From a checkpoint of a small mixture-of-experts model trained on Wikipedia.
Size: 11 layers, width 192, vocabulary 4096, 37.2M parameters.
Experts: 64 experts in each of 9 layers, 128 squared ReLU neurons an expert, 2 picks a token, a softmax router, 32 empty slots to pick, a shared expert of 128 neurons.
Training: a variant of SOAP for the experts, 365M tokens, 7595 steps.
Below are experts of layer 7 (counted from 0) of a mixture-of-experts language model. Rows are named router (the router's row for the expert), up (a neuron's input weights, with its number) and show model dimensions 0-191. Each number is 128 + 24 x the weight over its row's rms, rounded and kept within 0 to 255. Numbers have three digits each.
Before each expert's rows: a language model's description of what the expert responds to. This comes from a sample of Wikipedia text that the model never trained on.

# expert 44
It responds to: The bare space token after a pipe opening a table cell, usually before a number in statistics tables.
router:138119147128107140131126142107093098074114121101155129094124132125137120152145129118127101111152151091146151133097133140104083164104087162147137189099134116119113118120131116112151092108134120120137140136185128145135131121159126140151154086109123121109130127132093137132153122148118123097118127169164150098167111129112124130132134137142109136129135153107125120151210107178153156120140156163109121145119157125194079134186101145112118058099134142168135132119096132120101094117115122106118111193132124138123115125155124075131076112158142141104139130135139149147096148173159119122
up1:118163137179097111141113102119116163125130161100157171152141151098113120117102122147140167128128098128136153143170143117108141089131104096112091163136137131143160130127088105124176138127130124202119109118137120130142163149096145099133142120101112146117142160133144145134144090114128188137147141150123098119089090149154140103122149121145142147128132097134119117104111163155121111154088122139133088120091093103108122099134071154120135149161127144170072101137111110122132120187170096094066111126112155145139157103153161112167109124152128110119119131159096108115138093142136126128
up2:142141113124120160126104088145107135135092108136180148114182103142130145149148155128150134123097183144147120113091138154153149129182085097135149129110105113095127126145132110114148120117130127141131124092176132151099158119134142099163126087126111148085113138132148141096180141112127107139183118160086144117162105137097124129068134156164106133160152106136140122106135131133123136144118138127175162110119138124136109109131121067137051069114151147086109140092153125096128142100141096104147108159115124142143123161148122097100124154164170124128119160146112142134135106131124130154
up3:124131103146091076114135142155146146150097135107158115165085126115158125128084111135096136132149113127171151121134120136140114123120135086141128147105116176152131135099108160133155143111118126137083176163141126115138121063151088120060171102189137127138110174172136138137150148140155104145097145108113104178117116137131145134124099166101127120131136115120138171123133129095131113112139082127105155150112125103159122117100084142092151131132098093148131125152104106149103121134108126108113060127118127133131108116143170142128112094152127163157143139133137109180171142157145093126
up4:060121166114092141157156139136112118081157091090135129128151122114128171122099118119129141166093121118147095121132144139102159119128091122138101187148079105095146156144135111142130157105103147170134103134125098152121096131079149106108147185124126136126158106097104156108132141176117139130133109125100155103148120086115141132128147159162114149135115140126095158135102140121138127101115130154152105142141149166116120104122095148124130155144157104154112137097102179114144136146171109127126073117176174172146163138160131105093144141124083104139111128116142153107121145138142123087
up5:138104089161148123126143105121099147134152116121116101070123132152136170134109110134159085103112137131157114129150136140133136070101109117107079134104114083136168174101131126141178083110106126141115115118133122145114122137144121163141139134121107137071169149136129130154121148152147171126099153083174155147142159118134107129113140126129134131092135115154133156138138134098120100155149142145088059202096139149129107125124122134095079132142110133113096097136104171142165099171109150152162149107093129139107106116152134135131138130154109134170139107128092142163102109107145112100
up6:045086143144095166141117095147123130142134095117129164153129145114123109130128173089111137135147157124142169178140116180122118162093063114140150137167143174117149147123124146119118144093111113130133095116162142115121174124162117154120109144108145129171118080131153119128101107092087108169140105193153130101155155097109148149106107158148095097155122191100118095139149143112146160116124147142135137146130113125198118117121115113100135121147114110148113137105131115146120124149126135112129117121116134156160145138159151117128120156114130147105108116136125130133101145086100108111
up7:164147101108147097107113108126131158130089123149117127159104134106171141135120099125097149128124181145097153179145139144137097106132132175101138146137147145115118105129166132111129150127096121193132157133096089138121137133140114120133113167152180129126118119090092157170149142075104144139118099132125124115135173130098122103109127122098146108124177142172119130118135105125154100080119142151121153124152111115167130141092126104113147143124105104148150112126128097130118132110141115125135116146127111129113116172143118179167151111146161140072145133189076103088182130111105096092
up8:156142141121091124139135122114107133124120105148106147118114139115082115164123139140133135137141126124138107105090102127115111106139101162106145065099126096144125092161175084106117110188142153143165161115193122135148143131138113136136103111135114157134191156131108108078124152119115078125132146124114143123134124142123115157154126130119131098134113111141150089112117130125154164202095146103107120119107174135147124120091120115085086130120121129117117146108143131132155099148119107116147079181135113132167109155111152138120126057140123121117114112115129148134131174129107078188
up9:121087173114153102084121101172131094144130131147166111143121103123155162110152094133148131113086129128102177156101134124082129150122141114156072177115108138120103103051133145127165126141104103082124100131116151161114128109091109147130153134085109176145166119122140111127152160134138114153166152127085079130105164116073131111104121124102169136141140157136149100121114106099160132128119108142118116172111155141108120114111138143107139136172154125119155128126159129130108116106117172133111091133143140121137129127106127098099150174118108121122120150116157185153131143141103137110
up10:164113094103110146111121147108144141138130156134140104151118186109120156173135115097117130133062137106107147114106129130141175116073079134154107151105122133102137133107120156128109146098115109106127115162117145119155125100176142079115131140128150094103170100132089144098106147138139128127139149115094159086117157109160157134116141177147130160182121146118097071107120165111101107135137140121133149124173144114136127114157185141128109135139177129100141146109116133166137132173113108086107106099113151129114160103120150144118091129110142097110121119150119146152157151139144161082
up11:158114126112116077106123167114116128119122085112108126136124084097131141143119095128152145126135131125169122090102137086134121142096135157104165129162140157115109125111130130127091110109129142145109160094142156107114143154096120088124115116117130154098084128128127166126174144140181143155147122138129134169101128182120144081117120131142115133136134153128102166122116120104126143132095161104114161101186143130110121159166121154117136137149197126158153108162149104129090163143089164095130099115163067151101103094113128158095111114142130126157073124117151153131119088147102140110
up12:119132110119156177146143140130134092162112146127120090127152100142077098146166121150129123139146115110149113095075116111121143137180151148117125076112109150127170108115128097125114091158144145122120050142139110168135154161162139101168141171137144123139124174092134138119109120118114158102131119139155140104109119138157149131107170131102147131141136177170169109192110144147144087107117116148123123081135162122150169137144124126110103119123125093154113101082119139147125129128113169090118136147137096130114107136122114135106092113187095137142123117132125143155147076124130117102
up13:142120121108113119124120136099120104080119138104132121089105132145125160098152144173127108111130171082144133181173146132129107137062097148080104153158148115110161114104124118174086093104144134152106133124127128120137154166099117092103136113165138127128192109115159152131135145097112133096120132106192127094120155146132105139113117124134165172156139162148146170119149147146144169133152130095124142122141155169150161133122104064106125151131134112154095132113094107144115097095124160120111148137132159142135137152105145109140097100087144113132138114145145098116111160100145147139
up14:092064107133105135157138119143186126094135145133131146091115138116126124108100146150171133156113148141110143133151114120135119126106123134123104113117132143109143153164125110113108152085121114116112112123178135131112166134145141151105171149088111111140122108168117133120181098125138152101100120123129124152101124110172131147162120120115105091147171169108143141068143142156110065124135154147131130163156151156082120132142158160116125102135077160150113151112085134150148123143157100125095110134109153173130123104119112119123124140095154129079132123160119108156133113171083185085
up15:129119117126163084161138115108139128144135093104120094126143138140144116165116168106111110144106125120115136062123119079140114135137137060132106177136099113164130121100102102108117112121114122161157137146092096121097142153188135107122098156126087140126153135138142167137122151108071143120125088182128143151110099142122131122179092149144131132153147113144171143148146134108170112124138150150150138138134128137140134152171118129114109120104168146128151116138112120135120132099125098171091136142136104118143118166102159084148147178090162117084137105132123158177129113155090114090
up16:128079138158134149168123128097119103091137126092151107096096109127140082128112152107118098112156141128164132182109119066167118170137076098104161143106161143123092155133175154140154108159178113123151082134091123153103144148113109127101131133102125097138101141157137102118142126144116156148124112156154164123102155150108147108101095154131171148084109153108156143165132105140135119102153099148139139079144116117108111138117139108145158146114130100117100136133100112171138104095123142136120124131129117133150106157089105165090124165141132139124141103122098147146078154121131083126
up17:122108131096114162173145171131117181143168124104179109139142136145142126115136114091127166133092109109114127149097150164149124126105132145156150143134136146136143150102091151052140129118150142161120119156144169102121086112107117114137137124130110146081088111125143103121101097101161150152103193131095101126164139110153116114096086128135140110133146129171134111155084100099147097118145152134137140137101117111173091108153157137122160165126114106088108142153147127144157133108128131108149118133146193104132129096113138134125145148135159136139090170156104129156138079119103129149
up18:132128164152118115119134166175093102113183143091147151146115121100149118120092140150144147105149111126100148120117142120109134184148173122097133138106089097144122123100143122130135112173104103125148076139131165176155055133158144148128145114138130149114110122147137139111199136140105108117124132128144132184122118124109147112113157127109116158106097091144128158155129107076110106123113137161157097099164134145158116146104143123125116135158082123113191132106116136129094128121099116132077121152100101109105173143147135123129113134067129130132154106126158110122119150138167109130
up19:133110136114089099091136127121102117167151151081099143099113154135154110112129155148115096144131132152141086101105135099136172053108130108112178130111146104129125066154123168106121117188096122135169127130120126143101085117088109164137123131156109129108120124133112140141148112166136118168121159127108157146172137115126110108134150113125104126133149084136169104141079101085113111080129146120113127122143133171101146101125156145146119118158111146122098107176167155121127119116184148094177121136112122153147132113107126138166134112139134159131113119148157161138103118103150102148
up20:107136130141106132108127152136170143137136100113131134176154072113124085118138116099133110122138140142168093180125122111133105102128163126095093096154131149104125149110154105124144139125092148161176100154174127151113073105189133109079185114141105148089149131118114111138162111132135140152143121128196140132121148101165149119095155129142121133082132121135131081122122147154098155120121104136119159118156129137119116144168144154138137118157116081128130130135145130119134078158158096129141104171127127150124137118087129100138135184085121119107114114185113146126133117114089132124
up21:152117149149125149106110106121107118111154129092167111111102140113112158138097137143160125123164112120145139091158129102140111106127166122167113153132128111162148066146108164120051156168135123155143099149142138112112128158141133093106114112113157138132119149107130130131121118149082109150074138127146098128135120126139123125162149125130110116155133131182153101152105099186128142140079115188159129131091112150143117145163086160113076153108149120108102098151119122156155106152097143135100123150117154095135112080120126118171104175145136133109146121097104147119146168106146110156
up22:168126099112104108102132122145107141136104180128143112105137152139107115117141138098171105099113130098160130120138172123140146108134129174087154126079152102116116119155151126149113122127119129125133106107142119122112126145137111148113103121172087134135119100159120160116145140150145112124079143112120125182157110171092136143143128135160112112106104151092086174123130089145142138133130148087131117141117120108117125123119142135115157140117099112150146119107144142118085143056119116131108139179116103129118114141102098117110169106149151185069159167104168117155137076120097205125
up23:143143126115105097146125168118129120160170145119150162094092123114140103132116147134069142142161143123074093124101100181101114164138169135109119123111115103149096123095155124143110107145128155095145108167138122140151140143125119083105086152155152160118132162144102113115108137116150153123128124197121104139153136064122122122132151126098131126118162130151120137163129159103091139099066105122124085180148132118129114093151134113133114083136162109111102123117119116127158129075150108126143146123088141160110138140144076134082110149159108154100134102127163098120122133119150116134
up24:125120106125138165090122110090143119132083156149150096133117129107144133174135142136118129116136124154123105112095160166106121157107183129156083156107121104141093131092156122123136161135138113100066083122118160127092142141157125142179124137098111158156186133141085071155150105137127123139116115135077134125166095125128116129151114127108131121105143134123128126119132137122102112157149124115127168144104155082150124117129159111125148084128138126152171179163168124151149081146085121106168143139088117101117124135158140136140105163137138093121173118148101101153128113118123173149
up25:161160083127116078149110140143103102157147117158155142121144139186116100089096148128096094105110068093121158115136169134117130108094087120102157166125153128149099118129135092102120144096113131137169125154123159118156159098135087121119103124142153153112146134152104135174115113152107082100170134133134128135110138153120107162119161118132128161119165161104126141137099152115158091104119111106122136110134123183093112127129131096099118110128083131127114128105090158131137153093122126133132137151101158139120139126169085161147155103100124124130131140155182121091107093090146153111
up26:127077100136133132144100145116158130118099117141063081161114166121157152148188104115105133095123085107126177126112125109127156099100159100167147128119123139121129140057115105092145154139167117133142139165177157126122142122151180108114116109125093134136133133113157118122135163105058117130152114132143187142170130143133100111111156164077135120151132143082156136127136134125151104109124138105127162138140088167107080135119150106136130101118112142134119153115145143159123132128118153097086112115130087151122131119110129131139134144171119100137155166136147135121136103145120140095
up27:126172079103089151126108156122128143147087165108084115123100119071115121126174106101139128107104105114110153143123122127097127139132139109144116122162117106129119127141141111127087094121145143093141112143156174124106125119133156196105122106152132114110165133119130124141095141142123123159121140143076134113140134148084119127113090103167127142131103115172191106105151166090117137135132166153156153116123118142057120118109155107127133129128130146158168146113098131167141096070149091112140202148135148108097128091121098139119153124120123133127134137141134130125095101128087121103
up28:159184147154112132148177149107143130105120144149095127101112155159105133130122122166150148107134137168172186160099149144130152150113081151111139119129119113131143162164133094140132153139086116118155075127139134189147137107121114109123136136163152136115130129123129133151151120158142091132108133141136135082132107129149105107141124110123082122160126114105130139106164149115121137124128090115174110191141123123115125146150152161141158127098121140114122069136142134084094105112156087146122111176153144133142073086111125144130134138169130119118137166112103138128202122091110115155
up29:128176134128160107141140121107124126053123097130136129072122159118099112097112143122163146153145121132106165095097130103116115100116136101076121131148160161117140148117120146154106096090170172155133148139132108097141116126120133120159124166156096116116095083160138142109106089136136144119151131128166127097136149105137165123118097166120161100132162147137114123155146142134128125153082172134162108160154121103140162122129112170122097095118121128114117127115093158165099163094120132088124166168139159122076108121121174116110116095142136186139104107112145118120148117114104140141
up30:087123079131158157109097150128105101087125121131117106099145078139124132082098076118174134124112116121157124150129101134125159164112126121099109124137173165158116104129125126164099134133132124107119126146107159128108057169137120182169135073142096172129102140144134137154130141160150168127135168094148159142121079133093139102107129168116122133123155101128080159126131121114140082132102123140127091125150104136151128141136151130134147153139159051151152119118113130123084124131106146119120109101111093123124148138152163146140137109162124138140127186128148128109128108141135135101
up31:141134164105124114086164153091139129116148134066089083135119120132216122167105139111123121062118146168126154178090174124084133130085117134115134097122115139103129130126103110122124091135108125115117085085142142141147138086132126129124125150105119116146133147118128109132136113107100123142147102105117124102128170156123108114132123165153132152143106097144151110169096111114129142119150135126149132182104123096142102115129131114133101126122162136129121126146112086149180090122144121096130139146150140138146127135129098136143118065156096140167152117138108114209150132151115105129
up32:136071124107118124154075147169113145092127076161145146157123099105094140104125130137131087146143124079178105105133126137155113101132108105141097143099138112107121114109123134123140085181132106129094124123181111130120117119133135120101121149129153162107191127089124150154121154148128123142095139143087121126159110117119096106181153181126136140131160145151178135100137118165149143135124114141124116094129136129109098135121148106155109122127123122113113089124125165131147097077080088125160091120137140148154122147118137134101186128134126136157117131077163170142125112133180126131
up33:115122118104110126109111062122083149110157132136124104092129108138158139144116102133150111106109120167144087122162131138107128113101091139143145169124158148117130158097120112094111110117102141064175119122183104132111164162166110154139169121121132128161148115078082167131106139125121108143114154127164118105104143161121137122146137139134109122143113157131115091150126124082125136150183088166117109125129111163169116132161127081141178100148176149161165135132129128121081151153148137158127107142141163122137145118117131143129144128094169123143154136119163084126154095139101115112
up34:106128096135095147137080118084154138102126113162143133158163128102153136127091116106138123136119101130093134085138134153128163085149145186135150164151111167119145100133157083141175178127126146140137114093098119104129126132148075120124148131102151157146120111137105116098121117087124103122119133101100120130113132119126157118139151178171107099082150130115146192121143145130121107116089123166136100098139132130133079140140147109131101142104156117138177163129143126200130149133103121100133125123127181115114128127157112092130123160184141126093122130137128133104105148142097094110
up35:136111159127131106122100123121168119137119169128146134116108132074156127133128110111127124123153089152127119125123148172156113113110156108141159112130093155102159138122155176120132134156153106110074132106114128099188159094093106131098164117121151116164149166112150111125192153160140159099118105140098107170137125132165109119120127120154118162116087147118083097151145105139131171135177121082122139141114092147161117161132132087100144093139114140133086119169146074128160125108131143155119140105142105133121093103120147126090156113135144119190147112121101093140123111127108146108
up36:125159133114154109141167123149156098117128116154112140125105135127137060105081125105127148155130144131120176126143142153142104149131100121110175111123135134103189136148154131083096168113145126161121103117130142138152108127102118127094126126128150113127145118096147181095141166142088122113065104128091120142133068104155086102079173161123094166150093137130096105095160116152185133131145138126123133117130114148096144122139153130142130129111105117129151137120144130089121152158143151169172111147144142121126085114103167111135116141125104104151100156124148114145097132082164101122
up37:085113134149127114088155134114112153110143158153169103165210109149149116173156119170118131102138126173143101138120097124087143139163126077156112105134107136102099154088134142160083096138101083124151158102129119101125108101135154117114109097143144132146162118082147094152160121135161113140126165164142126145121120093084134143115150120081163105093142142082130159137122153142155127143100117118119118101136153106136133127139139130115147129124112149120091119144155129156103118136102115111127102145121118142126136121140125126187134129165128084108176129089179119135147105138152169143
up38:104097140102155104124085106132128096111138090117118103103132133126142116116158117125133110129092147132104136117121141154090110110094111111124147112132076164109142152107122155121137098159146168139117109119104116126167105133091060097105106086120072126134145136137117150094125145134135073117126117131132077099090124135141162098112164134129147155093144161117113124145133122114150111096076134131157155138135166134189107100182138095125140107141116143120140129110119149135172140117146122115176113115122098154135144155128131119131164146132102138168179149130167186083143157099157141147
up39:078113121172144120164158103153091146161127101133119143126135114105156115144075116157134109124142088142121132115130136126124085127093155097095110126096123130102132146115181119116127147151125145130126142145132070122112145108137124131094134151099124104124120150134119108123138134088099129117092096145146120136152127189110169075102146107095125146151138087107148145095138126129208144142119150109149190135106128139132117114128141109113135117154095116133138176109104145106103138161127120081110098112126176149109099113180153114129160132142161177145115077098151093111127127148132143156
up40:156144131133099140144158141146100115127124103143142124113177155082148158142145127112135122127090114162103160135080122154169102111153146107118090141127129117131120180143125124111097127119107113127175122155130110127143080146149122126131108122145098154173105115123094163125110141148099156076147147171082137112161160140133110152148163101102092144121135114126147124105143083116158143160109127154149143157144126115131110108162104146083099115067142108124137112135178123137145108164147103104131143136116116155128095166118103096122127126102143147112119118051108125130184116183136127093
up41:140146132112147090089144126127161121099174126135175112128129103141117135095116101117125125087126119147095180127136129085100129121194133127145100163148151114137123112141135141116128111123104072104096142119105128085086126103142134099177127147112171098131166160148144146096116142107085141115142154121104105100101135126129126154108129168122103146119153119124159137087137113105106110107153148165113158140109109111134128123146140053128142137168153122102108163139138059148103116125102100170115162137070132124158147109124137125124160099122097131149170131167125105143161110136139135159
up42:130125160102152071111119127121151127136087137111140162114085148114113138158087123169130125150130125129129150098136138089133103140172120133095170156115127107137141131156158132148117137146160133078118177126088131104144171104115144102157175136157148144126100115124107137115123108120115111107163160103114152121124107116118155135142110120116110128104121157139134159123113171126164177114152073138113131100161119089151125128075137098137125112108069097150149143127129084148107158083118126114108072144132108169117100127109146130172152121174143145165125124127204121142155112124125135114
up43:128131129171141147153104131112174151124089159127099125101134079119153108116134129127138124126097128147117121173125115112151122167102112101139134128158070125128150076117097143127140117142195148154104128171137165124138107124083074171154104133143131157144164156158122097130158123132130127142100156129130123140143151096160118159106082109138125160114134116102133126168135132161118135115109190115154098137135078141112134153118153148100102174117128122103149135160162116135102133181118112112119148154123110090118134132092120105155110140118133151110112106162150093180176110086135121160
up44:096108148109089114128109151094120144119137142136087140168139095166121122165152148154182111129164116135159139141138110147148113162106122112141138142099136164143127112101124129131135125097122116134141121102192112100173097180139111137089148086136145125162169138116180128142102062118119085158160117134120109122132144152122099104165189139128117113154100138060137121139102110097168111143110106153145136138137148144156075136149155134100157120109133120128153113112118137138084133083138110156133123124157115110152132151143131129105128110156129163085132104091138108137159153112172122118
up45:139126117141141132096098162096125113133166138108146134139094139126132148110082111127143153184124125138117153140125110154157162132132113149100122149141108117093101116097114122155121142104135183116153135150135175118123113148110188140132112169135120069116165130084133118116203123110123128156142141131144162131139139129144169129140134169148082109141090129172126078089154082096110118116152145076128186105126126143141122150115101115111104098112112071136130109113120128135111136133145095144138145162133172100133110149115140113136120129132101109129148117135092115087136088160155129072
up46:124152120147112127165152112107138137152162115125128101107084135115128138145120089148137150163122125184117133118123144083160108107121113168125149148129142110138131117114105125096135149084152098135085111116146065135132124098100123136105133088134116179134143087109109165138096127131129153116125111104112124174141172176157089137112096140157124116117066109149136119133160126140151136115119153134125167187106090106130172131168118119097124114087143124145147125117123173129164192167112118143114097088131111111129124104140169167141130102110109173131119113096121107152081133121145116119
up47:157152167102092152119106136144134126124122130100149133136131086074162067118122112118136089104135104150127131067122139138130086101125113116107157118137128098119105137133113148153188123113130124119141089155138106123121119086107118149115163104118113125108100132060140182127063135121092114107124147192096159124104135134162117133119143140156145154155108126149150173087113159192125129121154163132124134114117110095148109153110161118179104139157129109084157137098131086123106144118121142128167095128144130128133112115125131145140132158135090109110139115153138132119100129171141113104
up48:112175118146127128161139109106128118088151102137145133090156136154131112125132110117087172131128115110168089139154172128144141137122147107171118133133175137130142141112115121135138143075141106137138069103156067093132108136155122151127133162136103098122113076156079115077141112107126147161081118122150122116174140089128109138103112088148147109138138113132111170099117112110133146170186110185126098151084119150121089161086111142090163105133067134144118121165164137155141096122136132144122134116118127167139106116127138127128124141140141095123135102133147113147135099129128129149
up49:152161071131156140073131105178123172158118179110135143134087140103158148153155142128152108127190063140165117167119110112147131122134120120114122137113155147134109144118160135137139169134099146109114135170115141169168110146106149147179135142086123154123104082150144117096120149125130155107151137129157128128112109127150105142118094123152120101136123120110149131149137090101145107159116110131101129123102147090158130110090096092132149128149129125135115107114123112119130163111103122140143095133088151157139142151109113120132093154125154206125102100130107079093163105144117104151
up50:156140180140153147155218171163165121186119113150121132155132133119153154086092142113126079159144127110109111112149111134137138095113134118138101130113122122131141146158117150089116117123144156120096137126140112123112130142075087106127136125139154134113118163148163113109096114109088158134143131105125185104118139097117135091098155121121131122162140147140125087141105114138106124093123139142150145079151151150152139081135135134117138150096085131118115142137102151139152124172081131099106126086115081117123111136118121110162141105108181110170113132110085160112137095099102147114
up51:128133159113112161109104103108142118087141110186142128169125163125170123169158135134115106106166157129079107138104121128149113145166130117143123117166117124155111185118121164075135147126173142125135125124128130141141095141118108138131147112104177105124155131163159119075157110128142147087067147138106161127078130110097157115111110161129156144106128104122146070144114131118117131136130147124148126176134122104118170100111102125119121111089101159115132114101114142148135140144104152131149135114153122125130155145150101110137066140167111085115145173118109106191132086123124119136
up52:148105161137127109154112132147195158106142147155138125105108151125125104103113078099131104175131168133139160122085131097136148140159146126173090129074141136144154156109137134130093166078167118156129132084142125147152090127127114106109124087121188130143085117121129121126157132123125118171150136150131100107140156140126147173117094125109151126119113130120102093145167152121130127124085085119123102112094095105132136134127132154156143116175156092148114169142150134157129180093129134151124146151102132083133126135099087107114112124124117122124141137167123098163132144145117070100
up53:137098124134118116122163093100130097117126133142159113128089158125125156128140099137127095159188153133139089125124122143105112135130111142122120148144088124071160149142145088152119099138143174141154107151098125099115118127162053122151145126113152105123115132123117118151167097151139102147116162097161147127157171122133126113155137153136117117120138162093126154178120107143095128149157146103105127123130122145112114134140155178081155109120128152157153151144122104101116087106097135160111143108150133156152145097156154125107145143067150082143091116113073108165127146159155082133
up54:166111126108108150125131127065088161127142129128141136152125133167171107117127153092118129159126145092122109142204127101113167129136108132105149120117136124173095148080114093114129113191154131147091146122135073126159173110097128140079109107129106146147129107153124137142110133160126116152130119165133135165120099104122145109126125102102115110166138083114144109128163120100155118089112105140115109110144108132123152153063089107100154113104125113161103127140121154149148166102132137123136101132157125107073145135130129118162110117124093141129165159150112084113135173123104106150
up55:146134116128136144135108075146132137138150129117109070151116147112119103140103119160159130104122107154158156125142115111120163131100091151133091112085141135105145128083132131123106125119160116150115134120163126092142153131158074157109126125081154141134077113139134127150131103178121142144125099151124116111094158111087101095080086107169142101127147158115133145098126103155154102128124153084105094135100122135146123129127167126140171111120078156116101177124122189129136077124146133145142145105171106125143112120169158140112146132135137166102160092106102158136131181121142151153
up56:137136147166142133131136142128127143102108163105112186154140129145104104123139137142085136140115121150122114134139100120135146111129122152108112092146119158123096106134164140135120136110141110155118117123107143088133143108127129139137126068170131127141143091129139127104166145081099134089115117086087080134152133150077094163144076154150182144101106127110126146138141134117095108139090113125144180119173185120157142100123124135113114119107128128150102097062133133121102078160095129115115126180143160166164088108094135078122116104143162170148126112149097143136111126144142134124
up57:128122112113145144117107150142131141117134145114108111122130106115121117157142107123154169139185154137126161098142169064126153145118132115171096080107132145118084174144063087116118136117122134112193122090115118123156136130141140137150144142168183093118167130150131119138131106039131133092115103136146143113152128156164132125146130143142150147114111097124126104139132093121117132081099101135144110169094133087154133120130130118094099144071099070112107093119110100113123114120166134109125141162145133131122113105142130180113137130167160165139131136110130151120124127135111121122
up58:137196113149155152136117108117142118142135122073107101116142138077127140125108118145098150126124112096126119107170110099096182172125124117142136119080136105102129168142101123181096102146131130121171167127108120134153132120096115163152127138160145098101131139133119092136152103119106149118115151186156107138152124092131136133073162098126174168107152126146095169177144139132150140141129137132128096143118122129180166179129154157125127105116133146117157113079160142133141100113151141133108123114146160127109107132130153084084099102136143106125133110116090141133142113134088136097
up59:079185087113176130140159129107158140132106093145152098073119094145145151159110088147124162115145138135142115175136087135122141121127109119171135121109162118145166104094114102149129120146130087125137094143111122121127156113129085144140106142155136123094143142155111180130105159097137089101119186124134113160116101220112127153151112119108092160153119132157100104117118141166109126143159136155157110156143106110145122137106112147129113106156103158076123162154111116107135102126150136117143121139133083113127115136142114083146126116141123089107136150123079111113113127128145131135
up60:070106120144121134109123103122118130147119089141115147139111131104155117090136091164108103148117128170120132120110117137115081156142164133116173146145116059099113103136131104165097148140123126103089080168172133158105158145107152127197134100127124116158134108116095146151097122131133104128138151156128128137149133118121168119208125163112154154159142107107099123118153183120088088143094154098105103138150084122143137113124119141097127116149137114100095117146151152129138092173147134132105129135131131108143119149118146099112147124121109100141166094143095115157121101140140114167
up61:112124136112130099093123149155074078124126173111109071108097105072130169094156118101088151098104139102132132128128149104141104093106149151124112138157108126121105109107101122146122108102119179148127110148115127132111172139116103129138083133107117127060152120116131159119128155117142144132135130107089099144145112161131120143119129125164169104110120125147131127132136129135126136149166156156174122075127135110139188149155106127124096106157075147127136100117143126101141186103130105114131147159156121144134137153187107112108162141109130156179146169129114083129137136104114139144
up62:114143124122148180115131104132085111108135160126156134104086091158141134139146107146116107147114102087106152137164140112145112134133125128149115111142124150152169091099103114124131143133108125153127169136157109117123102134136123119165161122136118134142141136094137145175133123092135122131135110079109138110131100105137118148145160144147145130140124096137071142149109112117162077101089130170120127121130096131173123126143151152155086102203146140143098143119105096088102119164206142121155139130107157103152179100141099151124159078109104138126125125117126111104101102093080090122
up63:130149101191133104132107103110183143129092108110144140122112145159170103083115158100127116119105107129092118075091155128131124141161097112143108123148132096116127089092086146153144147136120111139140134098105111110093151128137147165111164144144141094132126170139112136129134107160107138125144135133175138135133124144140118109139107146159103119098141098155153149107147112144146151117149128136100114141118170090106113142119150107099125166119131090119086125130127101116091169143160120143108098043127145151113137114106145158143152161151137095088125094123165171153082143146163104095
up64:144115124142124095078100152146122084148122101138151102082125133094114123083130138118118142161120165099109118148130068172135138158112158138160166089137120111129088147128134087181139122146133098149139156143126126096106143148138159112137107138120125125157111115131135168128133161077150091140132135168127129089126129150114125162115124086097142100103138095149146082099183153148131141109156137123100150096130129123142145145102138121098112106164174128114150135158174092170165087102115146131117137132163111133133091154136119083156157160106125096116137166118134167107154103116121118135
up65:188124153115150135144126144153101142159150112110114123160144126150130135136123110133097143116108123103128144154139128136122116136123144108110147170073108155091131175112132113069155129140138122117108089116147122078106131143152177143095162107086146125123159083123126132151160174106127138138134166112113106129060124120149154157114151103104132152119078164106121119121116148121174105125101124132095141149155121147177089090134148144083089103114101128150143116138138139117094155140137138142129126118124071157120156098144147130158101126118155127109166068147103129145145148124094080099
up66:110152106120097117138099145152143151145100140136133144107199203089164090128143168104086156117117125130115112150114141152104105128134100147138148124131148132110128099126134125164185128128118123081118116120146140132103133090095134110136145129117096142081115121128128126132131154129122134188094188137140137183121100100078127112125131137182121086131179095125097106163145117155109117111095157133109164144117120142139093143144129181099142165102147139141112129125146129110137125164072138168125156117153165124099116135108106150135122159127122129142146115103133151136099163131112163116
up67:170114112115115178103110121116129131124101155162106120106156112128116161095148090126113107132143122158097124108121135143120124155145125134131126150138101151137112177153167126137141152145177171156089126113140136147145093134098149074106134129115098154107092097120151115140121153147085174162084097124158154099151109109179113080139124122110109134177119150099122156172102113141138143118111125118120168085151126108152145120105098179153171122095187139094162146126119165103103145123109165092092117128136143127141123153111146122162111127076117145122162126139135132137155137143155125110
up68:119123112110113144141106136096124136103175132120101138128118128121121131131124114128121140146165143146097115112101089153126186116103170150124091140112153115138147138113158135143122145130107149108102146130104172114147140110148148135115131122128123105084136127151123122127154092136110182148160111105118144112139142184166128118144101180136116138111123141151129113129127142120125091174121097133088192112179153091083104122105148100180116058105107176161117122125117106158092155113172147165143137119082139142191137101142145110103150144137116107153127114089065133128140119149127139141
up69:107150125104103140147140106104088152116139104109131137126110125186092102155151105123089164141114130160113120141069157136151142157151144139116145146136080140120134136149093134134133140122156109138124140137134142163153124083131137124132085121124145147114123084153163087084139164129138112119055180151123142114100135084122133161093146121169142111114153167099114146193132118157145140157117143150123107102145119099142132111110146110166156161112132140154124159118091134141121102145070163115114139120119180092136140081104128175098146113129106095103126141113174102121124138117121132138
up70:161122143113096147121142132139111096110148118114064125094114163110165153124150128118141159143109161144151114117095118106144133101170176165125156106134142170129101090100111124100131113139110163119113103156094146146138123144158087141103149146097161127168120122137135119138134110102160154101127147181155129143164127141143141147125136122129138145113114143152113111126150119154111097122125101140083075074127176078164097088108121107115084150132146125139110120105160141177103140100173091133081136111118160128116174103150121128138143127124150156134116077131128122113121095163179120133
up71:120096085125122103110133167132165109161120111153160154157153149140144111135162128168115078143142109074174107119102124143109124140177121114105139089116137165110126135087080133111141127154135158124075121101132129126114171075142105179099098136102154128146132130138104128129143117179105158146147132099138124117133145121134140139142146157174120094129133104084132114137106085143124077117121122163148167156127167108119139145095137103149114127137107147148128131080155142132102139159140122149109124132141102093119114110108126141119155086105084125166098128181121130071100124160149122129
up72:121096134084122138161134122144129137106178147158142138122113147129152180126121147157095104149129189130096132108099120113144107165088075144136121111118086105097072135140105122118134144093151145132125142158115134150147148106135080114111133130094172166132116139160117151118139134111149141116144120129145121110125098137155179103157120127127104125116072123130096111122147116163130093094157142107129140150078132159127131082150158133089099149082124134114107143147111157141116173109150140141151116178149090149127103115113148090137144124172101155096108121149157097144121179098128094102